Below are experts of layer 6 (counted from 0) of a mixture-of-experts language model. Rows are named router (the router's row for the expert) and show model dimensions 0-111. Each number is 128 + 32 x the weight over its row's rms, rounded and kept within 0 to 255. Numbers have three digits each.
After each expert's rows: "mostly gets" lists some tokens that are sent to it at least half of the time. This comes from a sample of Wikipedia text that the model never trained on.

# expert 45
router:137113046149113143095156101138133155149178144161111113174107081087072159155130144145103130154016214130124148112130124099138103135100148122149108112115124093118044153132151122133108153147111136140083157088151102145120083126168136128107081167143163125142127137166080068163115131114097150141144136140148132141205112121119039160147119078151
mostly gets: "Connectic", "York", "Queens", "Ariz", "South", "Oreg"

# expert 28
router:151136112103103164102123043135133121104178177186140146092100066050110147144121144085171135150057126138123159096084116064128089107131150123130095118121159136085077123106154157121103170099143096105064183131173098136132104155154159118128111134137138102137176193147124050128149082121099115079158125149175144103158175155120091199144181105088
mostly gets: "′", "″", "• ", "Coordinates", "MPC ", "www"

# expert 32
router:159144104061127142141169102140114113158150120180118129126100109179144121153135136135131107133097122173114152059111172055167090137136155108124082130167152068051098149117078099155118162103136121143083214124146153092147140136155099073129068139163183114136146116124119128106159119089108098101141082177171120067189143100093084126112161142138
mostly gets: "made ", "played ", "began ", "found ", "served ", "used "

# expert 7
router:151136103111161110122129140087145072117135160219106127079096135186102168156150114116092130136084156101112160097104128115164109138099158080175083132146154063048143127126080137196057132088119159077127187114095105078097106129140157094156103129175132114095153126190120083105077135076074075130120138147149096111121194180043120110119165105096
mostly gets: "At ", ": ", "): ", "\": ", "Mus", ".: "

# expert 60
router:078118111146140140082104108203083136092180160142129144122087086088119090157177127135068135147040148123131186105083110108159085133085137155147160097069089052120119137135151110116114104152162157150089133112117154095157077121129117079136128163115138137100116176159113090091124143107114163165127122154168090120143198127081084099104149162127
mostly gets: "%; ", "ll ", "ely", "pm", "и"

# expert 43
router:106121144094123222092154121143121081132116177140095131091084072089109172143112079135154097087059147163122170123127140113122127039101155097181116124154159061105093090146113097110137094035077113203087155097160122090153091128175129110160100109113156101092193166172140080143137110142142128218127147134167138103158153152100124136136117109112
mostly gets: "RUS ", "€", "Mik", "Jak", "Er", "ö"

# expert 19
router:142145133094113155090123039104142123114183171171171161069111081115087155153138128066165146139064090125120157084103100101157121127184211140159117149143164098118108103120096114153100173117086167145114148122177113079112109142128121111164095195134123071152137171151162059130128105136100089087142119189179139150154186136109146170168143100101
mostly gets: "Animalia", "Arthropoda", "ensis ", "optera", "idae", "Apps "

# expert 39
router:126130122098154127091138121140164135150162145148083125104072038141121198147141054114093116122070140096192171107067089081129117145124157102146110173151132053109101082117124109072101158095129131139059147091116170101122129135120156143125078127125173165120126075156130081131131125123097063142139124149128056126183205119093100122132114084172
mostly gets: "(#", "', ", "approximately ", "thous", "nine ", "million "

# expert 26
router:109102097176099174093137078133094100194131136201112109136090087106144108156184140117134190168089165166110164112097155066153074137134102123144107149140134090081127118130181122108102144098120173125091175083110117122099129152128189114171073152136132100089151127170121096135107111109123138231185155117162147114166186126114055102117142098158
mostly gets: "MF ", "FW ", "Jul", "cas", "No", "DF "

# expert 8
router:138161138141102153106140050178167053122155094145160119112086126152125176140138117119118132138055137133131165098077130092154128118125152107184090134211152056100067065124115114194123125096067129165094112123143134122164070178136158130129096106153164160088159091189127113116107127121108178159116142113178117090126173160142085066163125111114
mostly gets: "Shang", "Ath", "Representing ", "Ple", "Brist", "Pra"

# expert 51
router:131154075108126195087152095147105096126163130167121111095028050107116189146146104127119142075107142170152177166114051065081126114124179130165110094131154080107117176146057077154070146156069174142113167073134169088143140145088158125145138175115125145114133175144123089129106125132144133165132129122089104114174146140103112125129107082146
mostly gets: "players ", "games ", "people ", "events ", "members ", "teams "

# expert 52
router:116095094149106143106147130145127100127155135169120157093061144085078156130134130065132119073112128121110131122057127118154085099161164164136141125173127065115087142151125077126067159099119111149138128130122134134105084112109189099139110145168147141142154126178150108102094117076094131158191108084200100072197207162113084123080162151119
mostly gets: "Democratic ", "Liberal ", "Conservative ", "Communist ", "Catholic ", "Arab "

# expert 47
router:118123098098132142070158140173131139170181111136116126137086044081121149159128154142128135113036137152137136111105161087107121125112149133226134074125141092112113120121161134167085155070139179145095227100115156158154145145140131102130113133170165115182165143155107073096127150098137101155162123135194122073145118169107122135131143104155
mostly gets: "tick", "GD ", "Goals ", "— ", "Nominated ", "Records"

# expert 36
router:105117157121171141064130116151125120147165105143112124168087141098088165132110111150160097103097184150111113109122156095141102161117125098174125063170147092111068128155116072122082105137079139139110137111180118094145076103130157113152132147120169098134137185121112112113094114054130168189129096114173137135152153147077097070099128074120
mostly gets: "graduated ", "graduate ", "degree ", "ementary ", "junior ", "medical "

# expert 4
router:071096147109085164149104103121132119091143180130078127126103021110123156113126146100073112098063148137160156102092113115128116129125137119134115134152153064087096141147134156157121154109131170099131148134139116075107171128154144139165084143155173141110100146151140087138132092082113131178197135177136099128169144166090054156145202107129
mostly gets: "Billboard", "Hot ", "Votes ", "62", "81", "000"

# expert 54
router:115141100114172121131138078145165089111158105181090138134076064125139133126158111151116123091034170145127162134064111078128111111115112145134138166184133106099124121138174078159104135132100134133125126124122109109101158146068184073142094121166139120119180115145141137142130144110085154193172125211142087122137144062093083110113186153148
mostly gets: "Chevrolet ", "tick", "comp", "satell", "Battal", "Comb"

# expert 5
router:126148133188116139049144092157110150101146107157124127152042089127091178170132116097096081126031110153153128096145123048108066112098196103147094112140119072079102144136101169109102124081109134109140126145163165104112066104120175105093100129121113130103104105138138115099056162080088113130131036154148146097157195162147122113117122089126
mostly gets: "201", "199", "202", "200", "198", "193"

# expert 10
router:114126122131122171174155063160150160099160129217087120118073138104141159178126098152114173129094110196166126115108119125145115115145124096104083110141145126053119146115167120178104134111088154121131155100117144060105120126160120142093148128166192159172118109118138110136131125060115162160172081172179083135120142141155074084127134082127
mostly gets: "cep", "gres", "pris", "antas", "sion", "clud"

# expert 17
router:153114119101105152084148069171110106154172150211081101092116053071072144175126146165128168133111115114112111116118174090142073105152132127133083145124136075084103111130131115129085092112105149094083159081174126093185102158127135118103080134119211135103132141150123067131081125127074117141129101184154138148183185117144060121159174108093
mostly gets: "Billboard", "disambiguation", "Note", "addition ", "addition", "Week "

# expert 16
router:153163072090110135125123118151136123180156118203071152082073072062129137157120123136083145169080131142131143083124140115137064127110145175114092102121155091100115107119180122153093105092073146138086220120174090111140113124170182112113155172090145129098158153136124045090143079151135122133138133161171130117131183174114128188110119162148
mostly gets: "also ", "had ", "has ", "have ", "not ", "often "

# expert 12
router:120089144141129112116077126198132130137146160188104087054116056114139146132130131191124103102080114151142152107063111121077144102107131114127079097137119097072090100111187107186134130105075139127136171128143125109142100107109183077144125141152156170080165115121110145103084119128106108155159165168175072118151164126104108149131176111133
mostly gets: "Candidate ", "Title ", "Pld ", "Career", "See ", "Description "

# expert 56
router:156131131118107121085131112184157121117167148201093097124084109113074184133131067107139128072110117163139173092073101105104094153139161161149102093161127110066144108107115063138130127088092135164084178094143115093173097079121140096153156183129137121151133158132107126139144151117117131110167095122186060122162170114096087116093149134120
mostly gets: "Minister ", "director ", "member ", "writer ", "President ", "president "

# expert 31
router:126123150093128156079111130125080168144151122126112105161104091126111121151134123110131083102027161129127173132100157087128078144130162146152122122150123096059137117118109147170107096064109169169097160106154140083172103088114121091103069136146157098102180143100174112132146122089128116148165101157210129101169200132132126144132146127143
mostly gets: "JPN ", "osh", "Kum", "ovi", "Jay", "iy"

# expert 44
router:106138098124081151079112144122092111158183174186105082117136111104109117155123120130149108109016169116161129075117151092128096151092167119176132123143141100106109160109149101124133090085093175113116146089134146078097123138126115055088121184097147083159163150139145081113147144098100103158194093153162109091188168129105102178125122122149
mostly gets: "Mc", "Fitz", "Johnson", "Mart", "Brad", "Lewis "

# expert 25
router:128112141112089151131135118151112149134167149167104144087130057063136196173113121094074085135092127139120134087094130097138131127118184158128171139109193111100145137102112128164125126099131146118155172120139107098162138131168124102162099201186106183138112192152132130130120101042138167156179129176147120125155126148137073123144117112095
mostly gets: ")\" ", "Billboard ", "—; ", "Albums ", "guitar", "bass "

# expert 3
router:098142106149163118109201140107142127173155182167128115166064114104056178165173124168171138175092145153154152104096093084074094139142118134137133119114166094074147162117186096128076106124133149124108069095168149094131074088133117106106110161153104139126163158132129067123107137117102128159132131164148138097156185169101044119107131092115
mostly gets: "December ", "September ", "July ", "April ", "May ", "August "

# expert 50
router:106136093080129160086137073166098089129167115186118139141073093059089160168141131110086158091076128111143162134133172092175078186128168126174110162159159091083095141118156089121082157105062166141107154130133187091115091106091165088124114217096160102119147172159128099128168106108121088171150084152174153100158160144134135114114149124094
mostly gets: "á ", "Town ", "Khan ", "ović ", "Creek ", "ov "

# expert 61
router:083104118129116146102077103177145158147149149212042146128065152119163130177156118137113110121114156105128129065069128106137138095114154088175090114121129074110128125149131144113065122076050118132112141124126130083147087150155124119111106153157164125094157134153165145107155087121119059173140128111141162065180170173106092138096146114096
mostly gets: "Franc", "Franç", "coh", "Virg", "Eug", "Jean"

# expert 15
router:147140114105094149094136077167094133157158167193086151130152100068110129156222104138117093072058180172135151075136107120101111107110139140155107110115129093067141106128113126134149132094115173100129144110125152127106070154172103082148141167154158149098121111145086038103146088090085156152163090146189121094141204128123132092136142136177
mostly gets: "), ", "\", ", "', ", ",\" ", "}, ", ", "

# expert 13
router:134115128150148165081117107144110134156166129179104132090133135147113163182122166112153138106083102152112116099091101074089079151148161128121065100133184067079128147135168136126107185116104166147116150109085135111080149082155122151122104110164211091116088142137106116088095110126112121184149156099170142097144191160119124100114124130095
mostly gets: "’", "'", "ral", "ges", "sel", "Goth"

# expert 14
router:138152153135184177101165128176126119148148132133093126058093125111138160141161148139098145102047132144132146080103144150150077076138162102167157082094145058138047125125171082132124123087098146194062131141116115131181084099131158118164101147096173087087094157140133124122126101092133112179180120102179157130126124193108137119094092155101
mostly gets: "ń", "RO", "SD", "š", "ł", "TC"

# expert 1
router:116124153140133137124142094139141148120127173164097164112066031106104165098117133102112124115014124139174162097068170150130102143130184160127116143095141084114103097148122140174114159131099169141089146155119138097106138110174160098142113151108160101107113203127102057144140115162073102153132158208147121168186148159117108117089143134153
mostly gets: "_", "\\", "}{", "www", "⁄", "}\\"

# expert 2
router:143110134127107123149131100150116103129151103186100150113117063130084144111160150122080154115038122202112150101133113060149080091119147103133077124143160096126095115092111093177110175105095082130099219121101111152152142095113158124115099131151194100149167139086132098077130160113129154155169101146198140129159190126132172075146130123110
mostly gets: ").", ".\"", "\".", ");", ".)", ";"

# expert 57
router:109151087125143149127087144079089140154191142156081118135115100092140100172181117129128080122040109145094142146139123061119113123115099136133081138176131067083139129091122090116099143101134128131108193135167133107113131170181147095115119152132136152094168124188149088136128066159126089145133134130223115106191204107117098121096155148130
mostly gets: "expl", "every", "establ", "wor", "with", "ref"

# expert 23
router:130158110117115183102099125148106118135159183171110097106102054069150149199144118141135117127126179187168170101108110117108084124118161108169079131172114077113115137107164099129084122152107100109097203110182130094159095120158159102106169161206165161102163114165123105110094107153097068163119120149141094105178191163067095093133093097116
mostly gets: "However", "These ", "Some ", "Meanwhile", "Their ", "Both "

# expert 18
router:134172098111100164106129128136113119128165180138115117123121107115069171135092107114134115102131148107146167113074153073161061122114171134149118131188145039100093116113116083128100096117066128149117163104160149083127137130146154097125152180132120072170145181135147109075127110106105101121144093140212115101179162168082102129119086145083
mostly gets: "Chris ", "Brian ", "Mike ", "William ", "Steve ", "Peter "

# expert 22
router:125127086127098150071138168101112150147182139182075127144086062119097118136145126135136130129026146099183152077118126131136080173134195120183130114106146079112119140153134127101106106098077141107121133082132130105102115108111159088084090185107119098154140107162137103159152080063120100152180100133180125084172168147105066125094093083132
mostly gets: "Hugh", "Johnson", "Ze", "Wag", "chan", "Fitz"

# expert 58
router:124112155158082183081134101153133102127167141148155182092091081123132165158160141167160100168028156197121189124120127104125109133159148171139125167169143114090109114112132151143077109140114121105101152122154107110133122143177164149120153150135125119128193113214108075099104133152088143147132183171139102122194186143087137093127170097111
mostly gets: "who ", "flow", "Species ", "temper", "relatively ", "occurs "

# expert 40
router:089114091085107147064136092132152088148157136151139164108116092107109135130151133095105154101015131151137140068110154096151099145125126071184084144131175123110145118115135079147141149081096131134124114103149201105111082139104209090094142132130146094115159136180116089113165095125048111159147078124186150092157200124127097153083132083089
mostly gets: "Barcel", "São ", "Tor", "Puerto ", "Gir", "Esp"

# expert 35
router:154117079139146096111094105098111137132139078183122152153080098093095158166152118134141112127086095144111145083088071093130115162133170109160108077172111108112134121074199152109090115140075152135081165102134127127123090084125097077117149184145194136138093113141107107124122137143128123164154127154146079136177196173051146077089160079079
mostly gets: "work", "them", "design", "world", "second", "however"

# expert 29
router:105143111099091140077169096139068081139191185208120122071130105089143122164141113087183125158030135101109140073132107088138111124146146189170130142157206126110139112145124121141093140082095136197109182135157122052123096178165146107151141162143127123159142148173139067103149098100106196120179140222151146118194171178137120132108120068072
mostly gets: "Lep", "ISBN ", "978", "von ", "Chr", "prof"

# expert 49
router:105127069074122110124133106163147161117139104141077141142081116102105173095131152154108125144039203120183160092097156031174129155104143108144115138184140112099116136150128110169092176195072153145087157108148143155158110137150119089125113171153135145094169133174080127129128160069116160150139139120153154169132155125106039110118131114121
mostly gets: "River", "Street", "Air", "Avenue ", "Avenue", "Rail"

# expert 38
router:129097143156131154089130119121105121134142182179096129104127076092110185182165132113139115151106109146134174129077171105144094117118180125153122144163142102060120120103123097169106151096080146119102145118120130059130116127145147113164151161159128117093154162161135055088082137133103103170133137155150122073221165148076119091083156132123
mostly gets: "$\\", " ", "$ ", "    ", "” ", "(\""

# expert 62
router:139104071095182117110126115127101073160215085119081116171081066038172150162181135140092085100072113164163158163100136074103100142109118094152140113144155063100084108129128101134081135120143079148066133115210158070149106115093145135119075133117135155093165125175145081156114110132153136183152130140158166096187191146109072158116153075133
mostly gets: "months ", "month ", "initial ", "years ", "weeks ", "adv"

# expert 34
router:120119144121158178089108060198108163118166144165132111094101094092085166171146121087073124073137136125121165109067118117167076138106193119147125101150132046104101119151122124128103181133088152133126166090126175102133063090111148134080130161169214127151164142145171103080130127089074141157170122155162129104128148160060132117134145130073
mostly gets: "antine ", "hai ", "fect ", "ali ", "ati ", "net "

# expert 33
router:101076145119118143123108089174089130131195152228086128095068081123109129158134121095118136131121141187134153085105096126125130138114101082155135082190125095060128099109158119142073095103110159068114108124139145092149119125134147114090125194180124118152134104131163068140139124080131148158183088135132141102110111129081127129150176149082
mostly gets: "song ", "film ", "name ", "novel ", "story ", "role "

# expert 6
router:122146119192097173100143106129077100131169139158100110093135017116146166182151143162124116165063122118135108132109072090125080090108130139143112109114080075071123143064171164170122136129089160199092127095138145096166126115168129148105120193172161140128138160099148088157109124094128160141168129204168142102177181138132053121106144110108
mostly gets: "You ", "My ", "happ", "You", "Your ", "God"

# expert 53
router:126094085109141119087120099165152125113163145217109145097126100057106124149181150109180093154074141145152153125089082087094129096158201134129094149145124107129148109135152106154074131109090118097112164139206096105156113147140178112159096145115141138154168142142127122128097140132122122092135095199202081148151150137080098207144147127074
mostly gets: "Coordinates", "Born", "Phylum", "Binomial ", "Genus", "Clade"

# expert 0
router:073092153117122168107110103132116124089143132163107163133091105081088149185130117112168134128068082161114136104106070125135079117149124140147106090137162100087127137102137074139029139136070179162125138153142128094076114166163189120087149104147158140129159116106109096125124070080086156143146083190175083045140151153110072110094170119116
mostly gets: "Press", "Times ", "tionary ", "Health ", "Art", "Affairs "

# expert 46
router:158131139099098139119078109130115104139136158170129118077130091089097176151147084159123135172010151156132133108151097074083089158116127135114093134151113095107121129097158149106139142135104111058114177100210132076179094126134120130131128159175157127118135104131120070109090126074087096152130116126152127087147168149093106129111138108102
mostly gets: "there", "some", "However", "According ", "54", "There"

# expert 41
router:125093118160152157127091132161092103132184080154121113117090085053144145172180139147138100075089096141166128064132108130109126159170145169138120046153127120062127125169143134173100127088066119092124200110151150114130110129114162115106127112162164157126133097139135098139125086114145143133152164146222116130144130155104065104158154108125
mostly gets: "Votes ", "dis", "thod", "Dis", "Pos ", "prec"

# expert 48
router:133115113187108154082160104107071120134187094190065090131118110128097163152155144107169147115068107141146120121133138063101105157088144150150137078152135067065161135120141118119115128113107127136105119136119085108144146114129104094125102144169128167140098096112132079171096134080134168143153114163186130106203210100126106160119180091111
mostly gets: "chap", "daugh", "gard", "colum", "aspec", "wed"

# expert 55
router:160145149138159180073147075157131108160169163145161158086085083128065155166128161171153114134031132201105136126093125135098140129174119128151137113138125140130140139157135131112065136125084171165125139146134121132101124136151136148148157123140154083124156144204104075132149134119145120137178154158138141111198157158107168121120139099157
mostly gets: "idae", "hydro", "therap", "meth", "osph", "cell "

# expert 9
router:103116091130079122110119104123103093153174143147091153163097083122098147146179106128127115102060153165110156118128150035154129115160147124148068117137137126089140126138149107115087166127091145168115206152142089175107145146154187126162166163141123106085165115132067083124128141082072144119205117134132063132159158101102047118101133120118
mostly gets: "details", "institu", "dial", "counc", "shr", "landsc"

# expert 11
router:136176075123168108101102097180162105155184165176123123117099068082117179101171121159112126131082152139161166148089125099104101176132181116134079114149103104108103134090133121144110119110100119140098156083193128082183087156127158109155120163131127109150153123194115130150056114102158148126142110157207073128129132135112094205141122085097
mostly gets: "Born", "Turnout ", "Length", "Country", "Loss ", "Type"

# expert 42
router:128156100116133126129114120118160166146172139146132162154132103073099115123157111086106134074072132132123156063090101089116119082129174138145105132129163061075097124117135115147088134111098163156131194089164118108157117113157128147087165193151170094078110107139109123105114102078146116146183143189156092135181153111103088138143161099174
mostly gets: "|", "|---|---|---|---|---|", "|---|---|---|---|---|---|", "|---|---|---|---|", "|---|---|---|", "|---|---|"

# expert 24
router:128099090163145096086134110138168116134246080129121128067114099142105162134170094126125138107083153157146151132099108083129150109090122111170157109176130096097059070084167121114113123124088101150122144100154141135158073154088105120136108135174176182112138108138148110115088148128138149186147099144178095119139175118150043098132142148109
mostly gets: "season", "Cup", "months", "two", "games", "Championship"

# expert 63
router:121165111077138160132081062131168138125200191162064120120073052124120156181125126140123114141116111163132195113086151095161073144103124126172068142161126090127137148162108104145101143102123138112100170133173125076143082138126147126131089219143155067098169148127129074102152128097106124144125082148117105102156159153063103098160171153106
mostly gets: "such ", "using ", "known ", "due ", "create ", "find "

# expert 27
router:167105169100179116096158103142128146117163171108101124134110106113085178138162108104146085115023136131115176139112147118153078090147160148151091094136146058071102148123118123153088173093080143207089139125170110131111076107135157139115113152157168119061147070143148118137065117126048105176148153116197137117161162165131092119132118136138
mostly gets: "Azerbai", "Iraq", "Beij", "Pakistan", "Carolina", "China"

# expert 37
router:073124180087152117095174103179150083157172153138139100102069124134078129149135121092123101100064108142131102057112097116129128106126145115113099131165151083091077081098132066165084121120128166158099151138169100118151099125120179079130161124179165121123149124128144126110115083086124165159160078182193109109128188144073103174130141107166
mostly gets: "Award ", "Awards ", "±% ", "Occupations", "Occupation", "Outstanding "

# expert 30
router:128140111164074127092089088144119116145184170123094134124091155104106139142140120112119121193062176145125106118090133104131095156126075145128104109108137058100143142113141114172087148050069168098067177133132103085131108148129088124133148174135161106119100129158139091106105096150099171185188130176203096110201182185113165145099158057109
mostly gets: "but ", "& ", "and ", "while ", "And ", "plus "

# expert 59
router:104132109093119169099119113125095118116197169176111136113066088129112175193147141131143127140143129157155166134103108102141077132124159151142096122151178061081125119070151154124061169102060121177094128082133128101114063148151124121113086159171139104130158116138141083118147119120083095157168141144137137091172148129067075112128128148094
mostly gets: "During ", "After ", "after ", "when ", "Although ", "during "

# expert 21
router:132097096124150148096132046149093107131147124152100150127078141068147181182184127137123131163124119105118194109092124018123082132132154114167088092153171109126135174149077131118145152130082140173071161077163140172134056133108127127112101175151155086099156161155148121097128115088106107139159131150121138101192161137052093136126146104131
mostly gets: "by ", "By ", "alongside ", "between ", "from ", "against "